{
  "n_experts": 40,
  "hidden_act": "drelu",
  "balance_bias": false,
  "rope_theta": 10000.0,
  "tie_word_embeddings": false,
  "init_std_o": 0.0,
  "schedule": "wsd",
  "train_tokens": 441300000
}
Below are experts of layer 5 (counted from 0) of a mixture-of-experts language model. Rows are named router (the router's row for the expert), gate (a neuron's input weights, with its number), up (a neuron's input weights, with its number) and show model dimensions 96-191. Each number is 500 + 50 x the weight over its row's rms, rounded and kept within 0 to 999. Numbers have three digits each.
Before each expert's rows: a language model's description of what the expert responds to. This comes from a sample of Wikipedia text that the model never trained on.

# expert 7
Sentence and heading ends. Sentence-final periods and closing quote-periods before a new sentence, plus == and === closing section headings, and clause-linking but, although.
router:505438459413445476584586464485515428461558477535448516472477507440540440575480510499424454499594464430495538462547490630476557577488485511521479400608532523484478552546515455479441623385504586425465514529547536550485478554505583473465572514386534526512513522548635579557430537460540558453
gate0:450468524482468477502622510447467469548516430536446526449477451590548473545571412566473482405488481536458478510453521493455606502523420561461519447460468404499580578460572482506510461508409459474389562490473481379444465479519565546575535518511529439519437482461515539439554508529450544473
up0:417491507497485531463580529438530487551451466530471536519483456659516454567593417540475526437461547559481501483513523504417549440492458489454489442519474456492616504449566464544408495494436402493466580484541420401472492445462526602526483486536505432441456466482475517431548555490526522424

# expert 24
First names. Given names and their pieces in rosters, credits and biographies, e.g. David, Callum, Trayvon, Gabriela.
router:487469474410388517551587541433497500465497469561430392467524538483610499491467471561538456492528478496508494460493492526499503542554499512559483440561524550427456533509553506466580530528534557477448439556543512585491405453454514599487603545431465550475527480442631436590402456474506535493
gate0:475568493563464632419553515512502519488492478425485463483582519602545512499567573566456468504432422440585476511560538471560430500498553557521597449535460504585451508405497520494446536522490441520462604545480469401449492405513476484448455643576491490459510502302530519475444519496421419468
up0:432552508540453599511547516442552508507550553508474426495539539556543556507543621521514505504464426466511460567519513548454431446560462555475564434486479499574428546434496523478490523558492495568529557456473494539424544400568430442459420588590530549455527469396541518494493473505422451484

# expert 5
Non-Latin script bytes. Byte pieces of Chinese, Japanese, Korean and Thai text, plus odd word fragments inside foreign titles and code, such as 獨, "y", "ch".
router:525525417460431520480516515453477593387479425463408491510493470466494481526503532503576430549508465455507535551525461579546403545538483541493554474557480550526560423535518490491520549487558650473527494511531543590529422468420447581468547531452563570567529538528529473509575560441424465440
gate36:511577437558500520491456473557481461499437555461551534394456522452471542491518507507499467570618504583520576481486550499455487534474456569491518425545539553450561559477501516510523510442576481570368530451513399435423531541387544438497484431519489476528554513581553495580368428515485510475
up36:524503426545516525483481442503397472466530592537480572443512544510516552508522504526588522567588467595470538466501481549429501593489437576511441458553499530446519457450535477488508564470597504563334505461392482480473477505501530456503538411517535512550521478607506486588442419473450542477

# expert 20
Prepositions and light verbs. Prepositions and common verbs inside running prose, such as of, with, for, in, had, using, includes, gave.
router:450519502456426449487532482489439508460571430583417389507434525485568508492433471574512514538474499496490614507544509486519468494481478572475485446540534528513556503532517497429528525377556528440517450555513470552424564456502528521376590508500437532504555497520582651540463507449469514465
gate0:442606415464514511459491522441481538506509427469518447430565420536557515519495534515434560578487554471527454552505559488527490467532497474517482569476420515411586499473582520548489502559449495511524495518531426617559592481461589530470471591479506485473437475551612545443505492584486382418
up0:539587407438516549451535525442473551414498533478439454504481497485572526545464559509419546496499579500543476600489502455521419476556472528510518503453389469429564486463507526546476515580469484479500491451530493560577561506466550550467559593509459541435429444492567583544541486623511376452

# expert 3
Line breaks in lists. Line-break tokens ending list items, infobox fields and table rows, plus opening parentheses and prefixes like mid, semi, sub, non.
router:526382445442422564519541486477534517472561499462476487571505631507553562473474481593545474486531541590423525529577529509539496513409508505506560501462571565499489465539509475461491490448476631437484466482542542460567457458429548499471540496494525519491499493399494690503456476433517461439
gate0:502459592426458476480552633600438529448496470467526467418528500542485481484517542478571476566526631468449512604559542481550515522415490468638471468445651440429542529566562552456511504438418542422489453465483435428614537501499462517516510589416423413508500478466450594500521550513479486430
up0:542454586460455477495507588624388524474488509488619483396490515538469519510516580513541458563528563469439571603568526504573501528423516483651486490431594455429490501527598552530521473483448541397510407540484469356581530484504499448530491525467458429481470459491431565492534588534489490472

# expert 23
Capital letters in abbreviations. Single capital letters and fragments inside acronyms and codes like RHQ, NARBA, FH, plus ordinal th, degree signs and t units.
router:547525420468466550519586534416471475490537457444404416493470540516484497576458475477556571580562501520443536498562466598448523504554478589399443372585558510468495445548455453501492477483552613477465491493508558505443437455429485530400552453453450608520508547495468523544437529509527452428
gate0:475570536463397496492482514446510483598527562436547540574592504516498491501483559521510440541565412566508415459526443566487476505482495502481472525479497602498590518496513399486488474439551542582550515583513517514403456505563504433503433471472465576579562452483587544457491460471542554550
up0:409529528510377477408466456480494457529587499469558562551604465499516511517493570477508438484571400593497395481608494506533534495574488470461448508465502502492576489504489440468462502435562557555500500506569543555460463424538515412457502503456457553550487471479569601462494464507546553517

# expert 34
Inner word pieces. Middle and final pieces of long or foreign words, scientific, medical and species terms, plus color words, e.g. ensis, thrombocytopenia, gamelan, white.
router:480473438467367513502543513511436521466518479553418428524426445511622455511426496512515439559542444448520529428528466459525486487572499561537435466523489583453456475523515477529514501355593522389484522498495470494523432461391479546433567577501503577516530542480540524621542529468439467461
gate0:586508484446496451401526517543512555503560502556484527568556448503536436483505484527549415546496498554491489536480526482496531564464476542579603505516527521566511537470558485530658489476565584577450547588573536469573482552490519437509599389593514482433466486374500509564492470472558476464
up0:610509450494573489430506501515501481536529534565494542503583474502530492489532479535573427571479474512427512485536432521448508490420497583546595512515528520517545521447527462499556502503554557554449478546587504463538465532515553466549642395525488493437495463366545451534430435437521452432

# expert 4
Headings and work titles. Section heading markers (==, ===) and words inside titles of songs, albums, films and games, e.g. Dream, Love, Star Trek.
router:504520403436425537549508498434461519456537493527444482442445545415516444568494536553560497556584480435553508414527461588432515537610518549469468458553407501404569490532517517462492538498496598421447471478499519573488463481380434490430480580481475525472532507573557498519527508502530553403
gate0:538565492596391480558418499526470534528545484443505577451516491493513553603458497499558492456616515489404514451548530384457438551495527429540605543537442470467522445542433485491481550476459539462521565524532474418526569403550498459495535435512462615488499490486550517511498508420529513456
up0:543602428573468524553520470482426542554563468434460559465506476456444576623487473516541467458652483485457531444518496433415441529431432499506576530475526457431462490513480440470432528443546523466544528534448503480540518462591499525471546480481463542452521526494490500559475463508514463454

# expert 26
Predicate words after be. Words following forms of be or other verbs: past participles, adverbs and degree words such as well, been, too, designated, added, ends up.
router:485468490447476541466550462547498555440549422486492451463400482502609502516458552511522477526511480434513515450540466603448481506529521480513536479503472499439450503494555478462476572409469523430520534582577561590535513478422557550432487540453432516546548488523557595574407597444454473437
gate0:465509467592562443444503532499520416431502461515470471446551476439495505562635476603507430550460539493506581434452508512492496563479476510571563501425504473474497525470531465506454501492448511471515492517526527495403569486499587526423485512536539497587466460512537551511462436542500516512
up0:507536513511572404515493567462520506432469462427461499460476462464575490586647404573498493555529578473521583409407517542454511567571479514442586487421569475493467490479564417513475489528518550413553473554492454501383524466484591508437482553517497540671436484478498565483537473550497551540

# expert 36
Sports results and possessives. Possessives ('s, its, his, their) and sports result words like won, Cup, first, Championships, in medal and competition reports.
router:532444434471428444521541529481441473463526453497426456532479477497488511489402431528557518558519535463437545435543495543522443488477549542496437482602471521548478429503480562487493499395529555457465569498553578593565465440428553567486515565470516519497561587416524604515462486447518505410
gate0:479508524491485379452510546469508509539553483510548477469571457473541441488526464516520537484517500497516510445401500463507429521543513586518551480475569543479466530472598506535530519513551523543486630584457450542556573479539456547509523524473432459557530538496610524522483407569563442486
up0:464521519454502497487594534478510503526592428535560460446637478551554392512503401492510472517488470512501489420481560523554508542520439451548473455591516528387518498522573432578478479539531523616491604501411388502523521462508432570558518541520433410531523533514562455490459546552602375462

# expert 16
Years and national adjectives. Four-digit years, mostly recent (2012, 2020), in tables, census and chart text, plus nationality or country words like Polish, National.
router:537520453442437567488561450544542554497495477487470485434448464516503523509491479495540455548586473545513657491495469502482511501455513586531455539583541529486514466534530443480540520427513586493441510525578522565517401483454467548469529487531533552465477589499593550512492475447491563487
gate0:546564501481550408486480524512586449432559649592513534544602532532541498416668519569489470521479582615486486487459478582507525494406495540481513460488440514565512609523551528529463557559525463603515458565523553565509496480519496515464501443452440513509437453495483450396580507504511518525
up0:524591461503540448519443508427548451445492645559514534521607561526491465451620544512456456543475549564488483454494468575513548451415578535402535465499424495580508552539548517457455566534534468547494444517476487458496518446515503508506525546486457477496399512436480483416609521416514468538

# expert 13
Line breaks, word prefixes. Paragraph line breaks before new text or headings, plus word-starting prefix pieces like re, un, out, and hyphens in "out-hit", "at-bat".
router:536459458499491456566552549536565445414479450544425462479470423537566492541522498520570421505511524557471572486519461545414480523454425495512473390483583507481533489530606482508458464366466557448437560510492509554477517435488486563432545528475483524568547533601552641456370472470441501458
gate0:463494524422463423493434549552545462519474462442507501563421481485618559517500573434470498440499652520438475536536509534472559496517426563503478528515487480524513510488452554482441492494495514439502562434548548364509484447467564461510565564535531552527569467452450542559523466611454430470
up0:483458461420444469463484499527555496498475474497504558499468435508560512515470545496471465468557631490397458506466553486444541498509461533522471545492433358536464496495442539472423434505500495467497482472508463352515467479463520441458519556551507580521547508568450522460532531654452449495

# expert 19
Numbers in tables, modals. Small digits 0–9 in score and statistics table cells and numbered rankings, plus modal verbs would, could, can, may in prose.
router:491429475505421519619565526520519519414492536464454476510501436436516589475472494602536448594559495601526561442549465555445511582537512502572421485503510531441417516482460530425456520381452523456466512532529528592566433546420462621462528581445490545559505540459496574492480523459377535513
gate0:528494472466474550456489545463493530519503494599520388546522488512465523520483483547545543611564535567461389499509499433517407521470425451565518488532508472525507415425483510459518540442454567445506471362622370491468474479464426456451537525476426513533521501426566478509484519468476525551
up0:573483490504434543519501521492592509416525483579568424552556485516548469494494427565490527625530532588499442543555495424529375537517473488614493491445574481542489487464504558472513555458426530417511459380563391484467480527480472481467558525512464475565488543437487587475455591472501619567

# expert 38
Commas and clause connectors. Commas, especially between city and state or after introductory phrases, plus subordinators such as when, while, where, if.
router:376486466449398485523570567538495466444504497485426427484476536479543535551432517487587487606556501542478553467598502575533519570470507562482535437520509556491489452520507543441507523467581555499451511535583553518486399614541498556557529565518485547539519562520542574512426522476503560427
gate0:575462427450390564483610552444537493495435533501503523333488395487516583492546544481462497518524426471541547518563518532436583477512533490521515513488568554523496512407548467517540538513575566519587499464496506508416499510501483464499486626508549551465511531431506549494479552547576362468
up0:524453403470489498503612558430505460474470515509457481450500433540447543501450539487437528492555388495598547462544471517469575511504559560466480507548538601571528512486523530479525569538564516494506471506557498477480486538500436485548526607520546581427467574459527527500471496562580418425

# expert 6
Technical word fragments. Single letters and word pieces inside technical text such as chemistry terms, LaTeX math, codes and specifications, e.g. phosph, mathbf, Bo, P.
router:479496396409370525539612527453459486474493497598452490541484425470600510573488503550525475497503450484496539504459463538481463539584509604485563412599511461384496475460492521450461514508519588522401526508555596497547502477419517609427527516440572549531562521454453559475485554412499530461
gate0:538555496428423448471424529520536557585566550594535465494500492528462447572597399565506538584558425482477514474478442541500518439394545498530421494547561586454410626522524509507505490492539527539423533495523534495456441468472464521530449441428469561455461553487440573425437552466467502523
up0:535500522454441462427516542513516542554594522556506547498519549498404397512554492595466499566523390483522508529462469441487521505397524553574453531581545581520469608515565517445539520464492523517427583505452466586460532465445517548458458456463429540476496515436461562456415552433514510447

# expert 0
Conjunctions and speech verbs. Coordinating words like and, or, but, & and commas joining list items, plus reporting verbs such as wrote, says, stated.
router:449482529384511604596577551443495554428535431511422487522374525443545475528463469548486515550559520541527544468454467577518518462460558567536461436513556532487510436507501459477537546402566515497487476556486467604504430502388556509490535591430450558486510554489499555525375533445427481462
gate0:512490494478534490502487535438468389517561451478498487507408471469560507473508423501472470551402506519583602465578504507508444469505488556431432510455580558499521463500453482426380532530578457527565472478538486500423452513530462486411470485472530476468604433653500498489490447569449536479
up0:539486520484510469439466526467439371472537451465536494527411491499559468494419485509470479578476515494496545453593433456528432467520468501487461521463536533514507512403432514500395548539557474470583511417503497492447496552504436470486497483445512480517586425592457454490484411565490518517

# expert 21
Biographical dates, lifespans. Birth and death years, dashes inside lifespans, and words like born, died, century in biographies, such as "(1871–1946)", "17 in 1752".
router:439503440497490561516521576503533537489509423563456504505447517432619488515471572506532402551650424507481522486451464553533538553558502567457507399500526597478500487432513462480445487376509589415479428454582494571468475501494555544493561524466470613542568574508514548581438518490454477527
gate0:567576505493552553498544532482485484528422514494505481516555610488555614538465552557480561478552514564530538453519509517510476547478552467528596467445527547490524494522523472499478497479405487579507579489539485534405557481449539473626537474465436448529504483472486570532513540425487517501
up0:553528511461579521493552484463520455505435543484518480482485609451557538518457575483488541516489476546571463453474513578521494583560516431524595573389494440472532432495515450491513525528383476543591522477532487530480623503450549505642529490507475381534415426497424584515562555411455481514

# expert 10
People pronouns and nouns. Personal pronouns and nouns for people or groups, often subjects of a clause in biographies or plots, such as he, her, they, family, father.
router:484465462512494510521551529407577520458472444426418524504433486471519477579485474472505508647590460495472577512444415581493547513516586566546472422541472534420395509520618410495483578421485504466420415528520560577542391377434447536481559544504509520576519532463573557520458513547520575453
gate0:461549491534435462418495487540529531481510500599512449489550491485543522451394494546457455524501467448505496519496523556391444419493550488489571467527584526445560539439615567478387482522528509515521572502518484599367520459425441535479430580418459536436447560549565461525507487549541530503
up0:409543477577401469413489494469527511443477499566507486576533506463510564488477466498389471549535489374471463499445523510376456504563491480514608469526515537492652530515570535485508519596487504553423596459504468548420527515441471521463494587407430543429431494522526489547505457483582505508

# expert 18
Dashes, quotes, separators. Punctuation separators like score dashes between numbers, opening quotes, colons, and table-row pipes or list hyphens at line starts, as in 2–0.
router:420463441432462462574576639521497529469521449548434409552396409486548405625432544481601480565544518533438529437460512619520450607526548546448413442528532621458426523557554446458508502494552657460526520544553562573516497415482504522452583596426458558524454606504454519560380531541433494483
gate0:394545540546466496532543476452425480426544472481460465470521465515540579575519426530486502496469517527495438478449479463417478557429440496505582457402389540556494389421501410499478544436467512444622429507461449435550481388494507454521502567541486520407467527561515365449538621490546472562
up0:412570582523470447484488529460466488351638408465517549500525447557567526620542448530506520454500527506468443437448459494431431506447399480541548432456468495560480457480552382561524464438489538435557474569467481412509535386494523452465488583556515564457441547477441348505511544543504537548

# expert 17
Infobox list markers. Line-initial dashes and pipes starting infobox fields or table rows, and the label colons, such as "- Position:", "- Coordinates", "| 38".
router:507438554493487436567515524408541510470478510448415505482496605458543494542448517587553497572609499476466564520526455514446522562447535469577502423602468557520508471513543449489506551488485624424461434542537579494514454517457568520405593501501438564559470497479492490529479518489438520539
gate0:545541533410439484540501517486531469537572423443451479497486475375520459564488489537525394569413561412516429503513482597519532445464527582466535425495478475484446457413471503528584490429532517454517415445577541391489535523539431436522539443506561447432476490445550547545507545445548477510
up0:517542534490431473564520568506521523472511438515441454476443417387498447521536502521510426604395566453487430519515482566503543446440495552438572399570442457454412445415404558471528557434563512422555422517592495406572511504497441425527526424500533464478496449486573499508497545390533500462